Weights of a small mixture-of-experts language model, trained from scratch on English Wikipedia.
Size: 9 layers, 25.6M parameters.
Experts: 64 experts in each of 9 layers, 128 GELU neurons an expert, 2 picks a token, a softmax router.
Training: a variant of SOAP for the experts, 805M tokens, 6139 steps.
Below are experts of layer 2 (counted from 0) of a mixture-of-experts language model. Rows are named router (the router's row for the expert), down (a neuron's output weights, with its number) and show model dimensions 0-159. Each number is 128 + 32 x the weight over its row's rms, rounded and kept within 0 to 255. Numbers have three digits each.
After each expert's rows: a language model's description of what the expert responds to. This comes from a sample of Wikipedia text that the model never trained on.

# expert 38
router:125179158083112100085139083140103098134117148160105146093089194125122159088165112173129137109089086132094080147123184089105140097108106171130083139142156135181122099163099127087141129113186110080116075107161128147106114099098177200174117144106136124141133147062095121182059089106114086148153146105152135108088156130121154152177112151124129122151198171140115100181125173104112098151065147193170134182115149120172173146111160105085140128137182107138145148190068102109149164196111123
down0:100162123078060157101193075155101164119098085134107136148138137159090126119106122161139081179087142128071129095178149155114187164119084119118057079152096163124118114108129131169122140064110155175137137090105159131149098042155123186165109128159069113178157113133100183081068142102100121124168109131117119126178134126137098131087071092105111131188127144147145116069126138101133205113146158168153142112084149097131076129156102155071156101129155090096080123087109149152148162130136157
Description: Non-Latin script bytes

# expert 35
router:144162177220153123173075059153066105218128127130117189133131082143144143115084159154129118124160100130124161119132119129119108103096130180162140149053203123133121112099075159106134134132102204181134140058088146135109117099174148118088166100195102116185119130168155141127146079120133105132131132152098096091119118129148144160113085141122154118174106137147132098103110121177106123103134133091116112136142091136205135112141081143102152166108087176095164103150131180068125137158191095
down0:145120154143195108148106064153146120095093105128088094124128161108143115084204169113234173107145095120128165144149114139147128134168070103190127113094162166154146172155116112160161166158096170088066075119135112143138092180137122117151152116122088073132142119134202114134156198156120081099147163181078102131125125125128165116061091103108146096126069112107132109135167125128137149109127113091194136147128095132134138103180170094122121172164093111163171148121175162124136092200122109
Description: Opening parentheses

# expert 2
router:125131090192134067131170135122105161102089107166175103151086140097137119033058157127162109125149110172156140155116044120122115171118107091134129087147150132128109092123104161106112142174128085151138157199192184176126065114130089127140120111060181115089088151185174124098111196110169151153117115159167139163063099133169119133157097079094122139091131116102129183136166106098123127072096125145097067143108117088183128133096146147137075145164145146110151108143132132136129131145126179
down0:138117175108174127127125171116120139074139153104196109169135156086135077174124171156099098106128119102135109161120167120138168161129181127143102157150087186123177142191182119141148127111103091074119118114201144145127091081119078113141120103104165095124138085081086180158152118098124152111155137129084147122111153192139163103132084084159122130160130142180083131110120170170103093144139137049079087104179175185078129153136157113139115111120115145124089186087157159130121119140020164
Description: Row-start table pipes

# expert 54
router:090110116131178146167138144136116120141177152117126172160149068137118153086088188152095170107144133107144082192112115189136131140211113049145185170138122126171167149161178129123144117099179169088118136073083107163155146163087105138111135134151110119144152129177154108154150120114088160105165120085128154111194104100149185141154103171111087116146147108136147176089173069153137117079173138135122197169119153146124151123183131113190124093110132183106138060195159112145083116108121126
down6:216154155134092107138109154104098125231102121106117054153117147170148119100190148114109121153114095150162064159147109155123180107093123127164126129128131145132111113138125113130135074193111147149148124179122107169095130152126115164111195118165130093128123098149135108064152142083126130164096143142096094136127165129187102176112214112131131064144165161132124123101106145133106139168163077174096154045071090184180104146091117140123154139139140072148124181129107143189135126121170168
Description: Digits in numbers

# expert 22
router:174124176128169102086095161150059137125137162095150168155138087125143118137151114088112064074139118128154082161129064176142167161175124150113186159135108083124189193123084137159164186097153103164129180120154083192115186127133106149145123105150147124169171113164106126160134096128129113114117160097149166133149174087131123094094158136118175148058226097101074102150117142104105143098138122142147144082128117133105174109173121119128125117064132136166122164107124134085087133146104042
down6:203142150115104160100091149126107131088123125132190145088131034152096053166151093142112149116084105122172077176135093139178077111111135143109136096106126164102116159145118151129065126079079117123094170077144110096111102096152137154095118102113096171109169109131106100140053166177158104103160195124146133102090084117155070101087141152131116141202148107113147094117123102095132107156165163097157150123117165092161070169154117119077139072097138090092133103175092167167149171126118132
Description: Word-middle pieces, infobox labels

# expert 58
router:089091168162130140171115167118106134132199135102142115165152124100105099104117133180188115171117165115174144130119103124129080088098152112145123131094133082124137172132177135240171138089119112155149169157105096071077140177150125093085110132111093195151142114116152176113123152176103114136142116135188129145173092135090111133148120091162097122094147183132137171042135156180097129116149137117163082122165132180114064146136075116227111087150088124129102116164171157167126129132135129
down0:156092143098066123108173133062157142059095141130162124137113130129148085073125150125114097159066089142115101169163160130173142197122144090093125089149091098134135172160091132128118160116086094123115121154166124109200072131121104139104154152095094167158119115057175112136133123114169092129104133185161115088101139152176104160148096141123179054096118094144147158088113126075155103113178154116140091119095095108139170084147152170141149163113108155219124125217157145147173110103165122
Description: Commas and closing quotes

# expert 6
router:170161160189083174074121134124100107106106106095179232114111070071169137131152108120100149109107127142111116115160149175128167152098134075118068125122140131145160109122082148101124089104110132178183134073192187117202088111131122195126127102126175045129109178162076163140100111102128166130107139153088122133115146138108173135112144135118145166174088120088125113164096113128136082149088142130177162131131113173161135118112164139130191121122118087191196159114129118130130115170113168
down0:117153126117114046088090091171103139138168191102145079126148131105161174103102138107048137145121143097099115124173142120170139195163173092251147100112162123105107176088157155137192084080085140089090130160104119182104104109158135137122132092194115123145159116165100141157068128147128140124121127110119145099127145111166141141045073125141181133156112115113112117174169116106121154134109066169155107144135129066090131118158146150139110117117116124135130123182197140085140109169118093
Description: Capitalized name openings

# expert 39
router:137125129118142164164110156154126130084150095141119150174132107141130124104109176111115147120097117113083165160138089122111188109184137065127044121153124104128130170102118169115115162166110092129120154116200171148104101155121126084135110106126111233125129110140152089154128116178212169164168092185105204131090134137072108168114122071148080134083128094160146175105137104129176172132122113126143042159101090084093135167175167115078107108120133187095140150114110143139127083113166167
down0:139096080098147100167085101094052123054076142151108107110115162099101095118123140110137175075155136163171157078144118161128143105100112149146090045139131102107108058102103109141121143181138146057128143134133104147157156104112172167104135172152130173097100099180106106125134139166115126145141118093186148164086089126160086077155129159117073166134150104134163180124149126144116119169167122213130193141165124075100117153116136148151147121165094085094127113111135119020118082113157126
Description: Second-syllable word pieces

# expert 5
router:099150211107136115157081161108167104132188139111150140083170126127162117103122121157122173139154116132097153175144152151115143149070136162106100122179151160109110064118176110112119201168194170199115147185106148134122147103124088149120122109123114131171105103065194119098120161144167097121110189158083109190155148154104115114187087141193149109093174096153153154117141134145110134116101122183134122088125132185090168165097080077109081168182118138173149121185148131075127116131110139
down0:159105104115143155101118121152121205170172144135149159150096164142098179106134071093163145160134134140087206079080168171152152119134114131113110121187158104146127133135106118170117105153097132165162101103113105224126124196069101151199054116117107177173076130155119146155098071103145090200097130165159106187097093110136123087135187104055163169164153123139112115127108137125140111175104122156111137107126110132151146126124153103142166092131156100118108105202106114132080173138115126
Description: Line breaks and markup

# expert 8
router:131074103119140174105120124139156125080152111101132104139102094069143110111086121144133142168109056119152093225147081161088141032163153148130103123147126049101163139086156141171103097077123123094122108162093102105130069158154092088121207108086095097090149112153132139156135155164119137126118127025125133191173133132185150133091125087130121141152119097124123081104112160161160121130123088152098149083132090129150082146130078162152108162125128123105108070196089129111141160106112135
down1:086155129139157162126110087099147145142177153119193133084143149105109054140121172088121130109130040111191128132160118094143139129145129141167135124127092184082141054213152143088112156129083133186146111188109121102082125112130187100162097159084114097134142146121182097187099106121096072160122119162132133075122191127199141167139133135174106106143146174090133152124138171127059124111115153154114108102142146108116148183134148120128087161167079097136143161180161161070131126132149174
Description: Post-verb prepositions

# expert 17
router:108160186103107147142102096137151120090114131086147139096151185077150179135153148191184170087128152109121068207163078132136106153105116110141083069153180102089106097131085103125127128055115120116141142169154215101064109131134133100127160109111097128103128145176126083117152085126089109149161169089132106118148158103101099107030123096086118148090171137140123123116122113131122129139160160122170118131113151172117094140147147132065151174156092095136152193145140103134129074037128154
down1:099104093142141073111158089144120074102153148103132082111099110090128094125124190040090147129126118133126136106151152132080106157165162144107152134104104133090076132149139114086133067090119192131191165113155169151117076093107141110111255210065088119161118169130100103127159145089130165149139130114131133167127149126052154121131149144094130152102124112090091114119068162159142155087136109145084128133109152118085065102122133121094159136076150119109124138197125135118109153156113174
Description: Relational prepositions

# expert 49
router:171192094171097117107104156173098130126144100073133094176084107153133101121104122088112109116106133141084062085120111139126126142176046134143143191131175132139153111103132080191129126108094170151178138127171134159167122099130106102153196112158116085099129174172062130158074148071157153092071105154122101103088123122166150153123085156185172110159134109118160153156073074137088094125163170165103187085100155129137112129083131145103143096106184150120080101084128095155128151147092100
down0:128098119146139145174060101073115151138135174139107145138150145107143073160067136106151123112119149101140140137111183085144083103085051106164146098137139101130117118105131098078156135161168098077101133076146078139096101110108100145076087121085095140089149102136181120121094132206185131113159106131168217091094097062091168125143080134125155166119137073116103042160161095086116161065122122073134132164100089123137134152148108101196159146082129125115138136135133154144113134185105142
Description: Word-initial short pieces

# expert 10
router:134141136175141097161095103130110104156143123100186141135099155196162097113128152174133162138130098024093102146112135127145129168066111117160070201071083111142182119153162161113133109120155167136115094149122106115166124185105099186107137087119138031121087181151125180126117071136165110137110129146162138119203133091111102112115117144116105078125073141148089153123162126103161120156092105124114067121174085118145107118132131104137125123066155057150137148182164205124120127115142101
down0:130084081091129090098140094114150113143159097128144115108143088155135109143164116089151180122186125186146147067126101141140110125126063119110196132104118134131160109127159031155170149160131075128161117186109150143107143125170118131086137137158134147103084165130101187127139136142131138109117175091155118082116131136175141093101160127116122077235122165115102137089113157154052208137142114151136095125094139122084141155066090182106102169134101140170039124145109123159115064098102113
Description: Capitalized word-initial pieces

# expert 32
router:079190163073112130159102167150114120130095144148117184114153197179112132131138128198135109174087130125171094112129141135095115167128064193098127167096088164160132088045109162131122154131145182141073155159126114118177209105104155140080118129124155123141109116100136123147085116159087200148112164136100184114178130144108105124119111158176123120105110071166089191129152114166149157169127117139168136125195096113090086110151109114176073094093111144132153132140066143098152129117125184
down0:103146079147121112133090140125095052127096096118087112152110112110103120121125120088143071142089155137117097126145128134080139098109022120152083106073142139137106132097087141127104149106148146082116112099079163060176159121098166157073161118171131158127107139131145208122131157121141120131143112100119163133147142108131108130187129130153136136162185138167136134099198109048153189132097141187161091095228117142126096156082109106107163172097195092092147129085085123078105154096153114
Description: Capitals in acronyms

# expert 48
router:107151125100136119092139137130099128162132127163077092129108138096095095136172151098129048127124148104157176099131102147146158151166064159114104111201088108088153178140105104150077121111115092085148141105097103121051195089082080124132150145143034159149156155154094117126137082074138123134109093097126120141094084142144126136161064142070095126091159193129144105142161194145129091133101113180149154199130207189177134119101133155145164137134144101142090133149188122102122127126092124
down0:171123177104151064181102086150126154137128124126176087170084090174122127088117094102170105150130109152144081171149117088147062125170070092071102150141093101148107118126060175148140122103112158109116143154123184111131087147104118069110106132188119123141161117100185098160089104106184101160134128146178179079069114142099195157045101144118128160157126192141109137109070111097120170106123122147092112147152126150140113076108126164095101149106128115125041083131124157140151147119168113
Description: Countries and time nouns

# expert 14
router:131145150081106124097150084131106099126163146112142202135113144131141103131172108105082099094110117154085107104146172164144145159116073144122090156131126104160100115107085113116091122159115162175151142107171150155189139158128169189159152160146163107151080168103101140144076147125136191091166141173077146104133162151099157100150093102186086119084185114146144084149107118118073133157105099192119123108143113074154146149041149073117124109117114125217136153158090077094138045173164092
down0:182117168169164171101084127162134160141076091111124147172083120095150105114083105164115102140094092167118115073153152129155039184109095114146153090134095121110171116140129124119116126163126161055092080132165141167101126135095142088119111144139172140131046101125137137153111123105082166119111146132130160082119106116165176071162096149081145100155153071172119139097131124090054132087183200163163219154157145140152126097119063160136125140124124151139171125109118167126104165161131174
Description: Capitalized word openers

# expert 3
router:130127102165125109066098161146151166146143151199113127151128157179109139098123117144128121157147147114111135165143138147120101140117185156142090150138112157118171065167107092086040180128143141148131106155103113137139110153074154190192154144205185119123115123183082129133087094153080126181145203119196128097069158122152127165167081156110186115124151173085164081144122163093087131143098124092123103125123143143180115132093080141147176134213130120116151113089106185107130123115092149
down0:115079106073129090096161134126171107188150126205174127123108124093161152127148169178150142108226146125112108138112169162115142133123170126098116140073100114071154121134179139136137081120090092141151102131114175167160126136140146174102163142121118103065189096153123131113101127133134099120161191156143145155111174098139189154100059103112143094146163180115116132114112190171150119145107170145111120070122142177149094166097128216147168133120189083127150141183136126136195110158108082
Description: Heading openers and years

# expert 34
router:091095100141134121166203176115133121109084143120143130105125139136122131151103156118139083104100108140140158067130153078121115143129104107129119066072128130148150135113048116177106131159140110130141085154105136122088047167115113186115187130095105127097126105048140126166154071079144130053172126127153131091147115094100162094068157076075135114071127156126078136071179102099145143172151132102141033168148183158164096102147141169101115140121076123101131126111099151142132125087121185
down0:169129080160113108171113084104068149083128148171100122117136118149061084116089123154137136117113149068166141137141140155148130120113103080154102141133179151126119159118181093145144113098102088172116184080092120154116147041124121157172130101106101131124162154120157067159160159094137144165109085111173119150113098098138130162159116189157113111123130117182199110123135144133093108208140155137136110074105131167139224149192106128122093110101121107119192110138081079115100146223107149
Description: Connectives and relative words